Experts of a small language model: a variant of Adam for the experts, 5206 steps.
Below are experts of layer 6 (counted from 0) of a mixture-of-experts language model. Rows are named router (the router's row for the expert), gate (a neuron's input weights, with its number), up (a neuron's input weights, with its number), down (a neuron's output weights, with its number) and show model dimensions 96-191. Each number is 128 + 24 x the weight over its row's rms, rounded and kept within 0 to 255. Numbers have three digits each.
Before each expert's rows: "gets" lists some tokens that make up at least twice as much of what it gets as of all text. This comes from a sample of Wikipedia text that the model never trained on. Tokens count by the router's weight.

# expert 32
gets: " (", ")", ",", "),", " is", " =\n\n"
router:116099172115119159140138147155125110134103133143114123135174129112099112130159121152118080115136159170148115185174110146127099115165132167118151164126140099126160126144102107123100134115106115113147183122137101156115105115141090091147135101137128113136127157110130171089118139095162125138
gate0:186093136155154116147133173126118071113101103115124110124129124107114109140162138081110099119137119149165136128186100176164125111103134179105138096137122110153124135139041105139149101141163184143085138180124120147142118123153146109120147109107148110141066134137078095156141119140135114156
up0:117122137098150152140152126080133139088107172098130136126125147109117114144173128141136134112184121096131113125135131127111154110174119150168150112123106136113149070134117116120122151121125095103071140078150155152080135119069118115138141111150111135147127149112145131126148125124123138107
down0:108117124120133171127089144145118141134119107151119141156116130119132071138090150120113154107155134125107142155121136142134117137125122122107161170141126164096146152088132192099103098131129143120133059135162122112121152117115128143147106123153118135137122122114146130094159152119142100107

# expert 25
gets: ")", "\"", " |", "),", "]", "\","
router:142153163124145109114114164122165137136144121126128120092144154101136092145143117137164100135129109077112090126119136117137095098108082142107140113079158104140150099160127096107138128148140089079160151112122116152156097102121117100083143142099092116091104131119134138119138136139107146116
gate0:203114128103126106108116118109125142166133125154155126130168147134131114132139138094113148134144104111104128145089117110132150116140076119129092135110112136146170128113116141143134135114091067113113129118125108141172127113113114133163131107147132148151116120100168094092131168144129125160
up0:148132097117111191081130112115120139153124100150110123094156143128086124130198159147132133134150098119131130141131109122155129144105132139085128125118113126162186142091111133145128106109116104132108128087136151115163146089128139149144105128153110169151142150120128157090135167125146108162
down0:134101096099144110142111129157102131160101116134099132111127162096111103168158131107102107166103112108136092131085142090158114126094073105119125108096086099107114113131145097099112153116142151092133146156118099139116122100109120094168130136165135137129109083158178093103151165132119116137

# expert 64
gets: "-", "\n", "|", ")\n", ";\n", " Binomial"
router:130154113094151152124128141072132127146116142150147157095163147098119155088108120164094117141138123129189113145112147102095101126139095147138148107163107145136171082163122100139127137135113113170094163120159119167101115138145097113177088110120158148124142114100146108100140120124136125174
gate0:111148155145094151101133097166088116117143175144141162094139158132126109123151154146140098154091130131152120140155169089117142112099119141132097112113146101106117119141113162147138133085172128087119102143116143130078080101108143105119159157109125144159134145151176130111147151133109138146
up0:153084106124146129124139146129141143126126073087134078154095098140153171145136122101111157110156141136104137140141119127139144138164156114169118158099103130127101148117130106122125134174084137119162166115110116126166156138180138128102140109128114115161146110164125151115086108133182119106
down0:181100135153149101129104138118119159105148077139120071117124098099107145150108165111129084133125144158110134119157123126144130157141150133153104165101111157084124138133093131111062142145106131057107140096141141144131101107135153126108157131096145152090132094109134157145093074136135069164

# expert 40
gets: " ", " |", "3", " Yes", " Reg", " Sim"
router:145143123105153110140131155168095103110158157067152131162105143118151161124115147162122110133161173156120069095091179116115118154151130149159133097088148122105112112135105183118139156081142116169094154157121130095139142120137097095134122118155158148146118122107126125156129137163112167116
gate0:174114138104128098126126128078114154139102104138148153114145121146144114093126096117132146122137102088157125128176114141175131104110144084125082160095146187103131144112138134148116096164152160121091147121139106121094165097078140162162111120138113120136166162133133107120137102142134097090
up0:109114122142095127096084138127109108158180138133117158134158143146166167115131167123109130131143114097131072084155089158104114136137145122117119127156141126116095111085116136117138167077096150101131120162117147100132155157134152054142137180124115152120143102119142122098120116154166109169
down0:101119092140126108120111114135098120118107106137127097118156121151149144130103120145095166184121104140144109099117166100127179158140134142094093159153153120093115127079138129109126129097130128119141159139168157132138133126150155101134167126181132085149150132131093134145141125105128077131

# expert 31
gets: "–", ":", " |", " against", "2", "3"
router:164165102150158147107103145143128093152148152118151143107143136100103115146118146106109120106153165095144161152128139117097143151140098150113151111130123161130132128139102140097136137132106140090089105119134081150144126133143153149134104120136091135132108110104107098114129149155154132157
gate0:161140140120187158116125152083137137107129137140114157139107123138145123095121127130106176129132099138152136131172142116152151108136110127141110113108113130139126157071121135124088110174097143126163144153141105158111126142121151160139164120100110099136129098133134130098097081141149107097
up0:092105120127059101133139115178122121152126128108133115097139110121118155181140145120155089145125143105116106104086119127104094146129151121102141154133138113119122103180131112116151153101171131135086109112107155079132147106133104078112098159171135141129132144134128147152153157112091145147
down0:140079128136131166137117104142145141134147137126105100150100132132138136119131165127162102165129114123168102160102117120133110126134157134113125129152082140170123099143105094122133130136122203157126158131129098154137122132176103102142108124132129144149116144158141167143115109126148152138

# expert 13
gets: " was", " is", " had", " has", " were", " have"
router:129101125146080157166107091142149154124113156131106088131166125166102158176141145156093104171113112143100141144132170123109171097116135104120126123154110100141108166094145139146148160105094141140136136147111158098111102110179081148144103103151125149101155124101159114098143092102115134132
gate0:139136132137120106113138133119150157093116156115157130076137073132151156136143163085121134170098109135127127108099133132105126117171123172102148144136148126136108103141118158100118146144114129114125095131130114100131121097125109102103134151147146112140159105120093105125080127107143142101
up0:121143121131115143142118119120148150078097157152154101068143120107114157111152125121115141155107111147140168135093170132133160134151125167116169159163140087146117147135130181118133144138119156136131115121151114080139115088148101105109119111159137135146144109113063099136123117104146157091
down0:147116129081101103161143104107178170112120161126091130129119121145119110109118120110085149127152072143132166108099133143081108147111150115106122091156138104163127118103177119097084122130120126152133139087123142152118119100156088156154083098147124165138117121125110096109121159108151152182

# expert 16
gets: " with", " by", " of", " over", " than", " from"
router:104134079159122123112099085151130175085097185147134119080129118177133120154134104131107122113114103142143167121112116122152178127103120126138142115156113150159135173095114143124122135140103138146114100094076159121125110087102160161147150167153127113140109130109108100094169154101102141114
gate0:123178123139105110139096172155113131145185158113157124102169169159140146123162163151119146124109157155147127153118136158143121138126147109128133156156132134122111139104121145104159089164141104091165155128152090147146089086133139172099088171148113157110134159097101103100136139122134137122
up0:168158144119113097136116145152148153124164141101160142122131155143143147094199161114117155115118137117128126136113138146133112125166138112145107159137149120092113134136112151114150104167142055102154110111155116151166109082126145136124119161136105128118133158131120106114117120117153127136
down0:121172098107112116134075135132116128136143156134135151121123071149101130141131125156038112091130104142145151146075113149154128172110102122102127125143161154132148129106114153119114129134129082183135059135107149136094108140119109099127102126142130174112151108116108128145158112103103119120

# expert 2
gets: " ", "2", "=", "1", "S", " =\n\n"
router:149102134130150150076148161107111120114142135170118135136161108114174147138141139132143126126127115096092123092162126151102091124123105158104142102119116099155143113129086115129116143144129092080105152123153145150104126127145156132132142143151138118091111093171114124136064145147106113188
gate11:166162142169114066156156142163106129141084135129065120144120135136144118102129089083144129158117098098112149138147113153176117144141128108141147146084130124147127124161131168120081128141092126128148093140130118125145065149115100149133103109113118138119122107152145110120100087139106139127
up11:165082164144101109123143119174161168079159192136125138109152136119106154139140129162142120079143167137110144100136117159042129112176109145103108140158158135134158144106123126162131128123129146140106159117120096100109122161105144084137119120132089088111118155130089162098130113096166103148
down11:128124160163135123156116088144100141124086143118140133152129112149116124120123093141128122115115144144150187115113121139119146141146135101134153159135136161125077142108171089115102124133082105153164133142126119137134108154100144102116151143102145097110131158090117150091119100133164093122

# expert 6
gets: " (", ",", "\"", " \"", ")", ";"
router:146131145130147153131092157138137136094137160083138099106168133127171127158104097126147075086128121087113087155116128134106175148110116128180114103112142136171124110138141121167122142128168109082118142088125117145132133142123119085088130132096095125116186129145139124104153121158099117105
gate0:123131148132108086123122075086157113080106154086156118125110122152128116137127093135139097102101074125117107128088135140119122144103115130135122119115137112112142086146104123127165159116118144113119145124131126104127139127100131140126114121115097147120176099121130120143166073076154114129
up0:114109113114139197105125149142123177151190102149093079149129109134149159142086150158138139118153136125125162148156122125123171119127140143101139132134130126138079165132134155105117121147125129131157138108122087157122141138132115112100176111137149111132118152151145138128086175132109130131
down0:101150104119140154153131137160150166112141125108131116133125154143138171140139126156105164114137124158117113062120127164129141156112143099163071163173080166146150163118106157157141117125155178075105100135113129163135148111161166121109135118126159149124134160121118127163083109143103125120

# expert 21
gets: " ", " |", "1", "0", "3", "–"
router:123112114145120134125136142153087077112152090137133103158124137095150173111147129105080139121165164151145147161127131141124095134162121115087145089130143110095127142107093140103153115126165139166132103122142120108155168142150142117147096126117120110136099094153105165144165161171110087154
gate0:119145152125096101140123102171111090102126093097116127141119134136146165110140145131112110137176129132131180140154089151093138159128146132083151133123127173101115136139122113100153159126134131151154124114136117145139145144133113118150118131123099116098128136151094171135191132137150143147
up0:124137169128176097174112135159131119152144152120070124116129083127113126122123143107151143143107123112096146140145130106086105150110135126082152118142151156088087131164116126085122122107124133084147122151145106125120110150095162101160126144125143139139147159127119130096139077133136096157
down0:152129132116133153163110107085089136139083157132128115127163135151092133118119178150148100129143120149117140098157137127141120153140175129116167166151094120092150118135103099106109120051133147112117106139120143158086066147155126093142140135124115155110130112106148145092112145109090146116

# expert 68
gets: " to", " In", "In", " would", " can", " not"
router:103136096135121110122104101144147122169141152094112096116098109179107108135129145147114123091136146121095108122147145129110181129102110117136164179169148115123108134119130153127100150132063147138149108112147151126151102103125079153113097143169110115102096152118132105161152125136103113097
gate0:121093096143121143092121100139143103125128115116116114115122153139125103141154091148112169111087117114127127121145137127108121091158133128156154214117118132116181124113107146168114101114137117141126137126148163178104146133134146152136134191163147129087141120136079151119095149148124132148
up0:106124102139108144142151128126127144128155144151153158181128105121100133133128155058159108140111151104120116136119102134168108119157100173122161131103131094120062125093118123095160167092147125149119089128133123083147127146117133137130089161111127136142109123147176121136146099150152127077
down0:152129121139114129096162128119125107097120122121183062123160149131089143148126170123137127147136126126109134134122175137128138096096140137161128138146127110169110113148116153143140131113119150095129099140104149153120139113164105128099130146089083129167164142098147106137153104204111120145

# expert 4
gets: " ", "1", "2", " (", " American", "American"
router:144128148095137133130174160162108122100080133121083111131110136139152103148158123151173112105153129139130087130134079176118120142157120162124089114166138100150128101152099133102147103118129105128111169138155107149151137098150126107142134111148115138143154111120107159112104109137171155109
gate0:133121114126139144126141166118115090126146124108136156115159156109138097108123121140086108163118167142158129141109135153144140115072109118119150138157117087172163124096107140125137144157124158130114120149130140175134135162139094106128158144136147194106116107129102157111099117129138143156
up0:117153118131118109142140129128143134118111121182137117141097099144132133105136127131142164095118086097119158134149134128138125130129150121142106107125123149124089149181144098123125105095145113112132120103132126079120125111119165138134109110094096063158140131137133116117182091131139122102
down0:127155133107106103167144192126168106132138145136120114158119109132121139167136135094101114120094127133120146133135129114129179133169101123102108167133128127103122141111115168106110189152122137109099146093108117127145101126123118123118131124112134141099131113146136115120154089138113118110

# expert 50
gets: ":", "-", " Born", " Location", " information", " Died"
router:124096117092122126147174149083137100131119163160088156141095111104081114107103136133132130147154091123184149116165128138104096099143091130107146106113100159122162093145171112124114111089109163144089109157138146136097139163087118138176099120117157120109114103119145098107143106091132137172
gate0:110102154123095186144143117136145113128131080109114114124137139115105124143102135111129136116091144133138167106131125110156114110133111168121084150152129103143162206158129118076094144134145134144119175118097120167112151143116139138105108162130082092149160117129143125126130160162174146123
up0:156146131149185098063112142151134155147159151109156120090163099155172141128144116132159122174135107152151100145140136135128158154105119107149122115140121107090108117117086148159177120154103117116142111149149113097178133135166134110131146115145139153118133135134133149142107106144083129118
down0:130116154088130172162175119098114146123140084152091134138138157154105123076153149134156158137138092115148148163130179108133140112148140127110125112112091104100148112122119120134134116138169129145145133129119125124116145096147103129165105134158167109117129090161123183165165132088173121146

# expert 10
gets: " a", " the", " this", " The", " one", " This"
router:137104108165127113092133137089090160124153165151153166118186113179167146171140123146147140155165137100135085121144151122153095112143106105127145140150095115125176165098161157156116130098152153132160126123142182122139140114115153162147140148143102104140126135171163112123128145166106135096
gate0:124136134135137148094119115119149151158156172111138144159101112138099098155122148133140103136150144100133114120117124138122157138121138151157169169124094072100125121128104122141118124137165111137121097079139154166142130142145126118174103143096119118141123153128124114152128117130056181133
up0:106133127145124144077116136121126161145161193127148196166149159147087141164100122152129080157145138073132102113099138136120122142131161133128162180123113060090142133124118145137126155115134114131132128091167173158154131098147139125174096128142107156155111170142153115152157106161071158140
down0:125122142147099109102091160124111145122177127186125115147127136167100130139118135157145107159127126145094081150163151150140099179162116108069149119125107159118125160153111147130119096128145149128134175113156117093139154101074118134107140113158117129150114151146141135122117125127144140126

# expert 38
gets: " for", " of", " to", " as", " with", " after"
router:154134099111139164113094092129119161131106134150133101149102099169105107145129133129108139103124143158094150130117100150140158117130140124153133085152137119136095142127161098128118098117103142160114144082131091136107097112104127157154145169126158094115139117110109133114123150111154148116
gate0:115151108132111128106131115135132152144095108098158137147124112135120140119096136109148117109080168159131087143149137142161124086139135143176185111112134160161146140117129196098167183119147167090146125137158149095156082118145094108113142136095137107104141106160139151096132102108124128115
up0:089136137147154155102119127123141129115154113122128124093131155122160127127110088141075100161115099119128158152117152123164146152114140121106114125160102140133129155129119076144119102105091127178146089150101108157136151099165154114123154102157143135140134139092119111128132113090180109143
down0:113161173155121115120100154153131077084159111142113133122148127093109120132131145153199098140140113129110134142153145153131092151135089167119110133126139141083154123124132162157168112134088099124104143139177119126138121129138072090070146092128109122131102146116095095152125110099154099095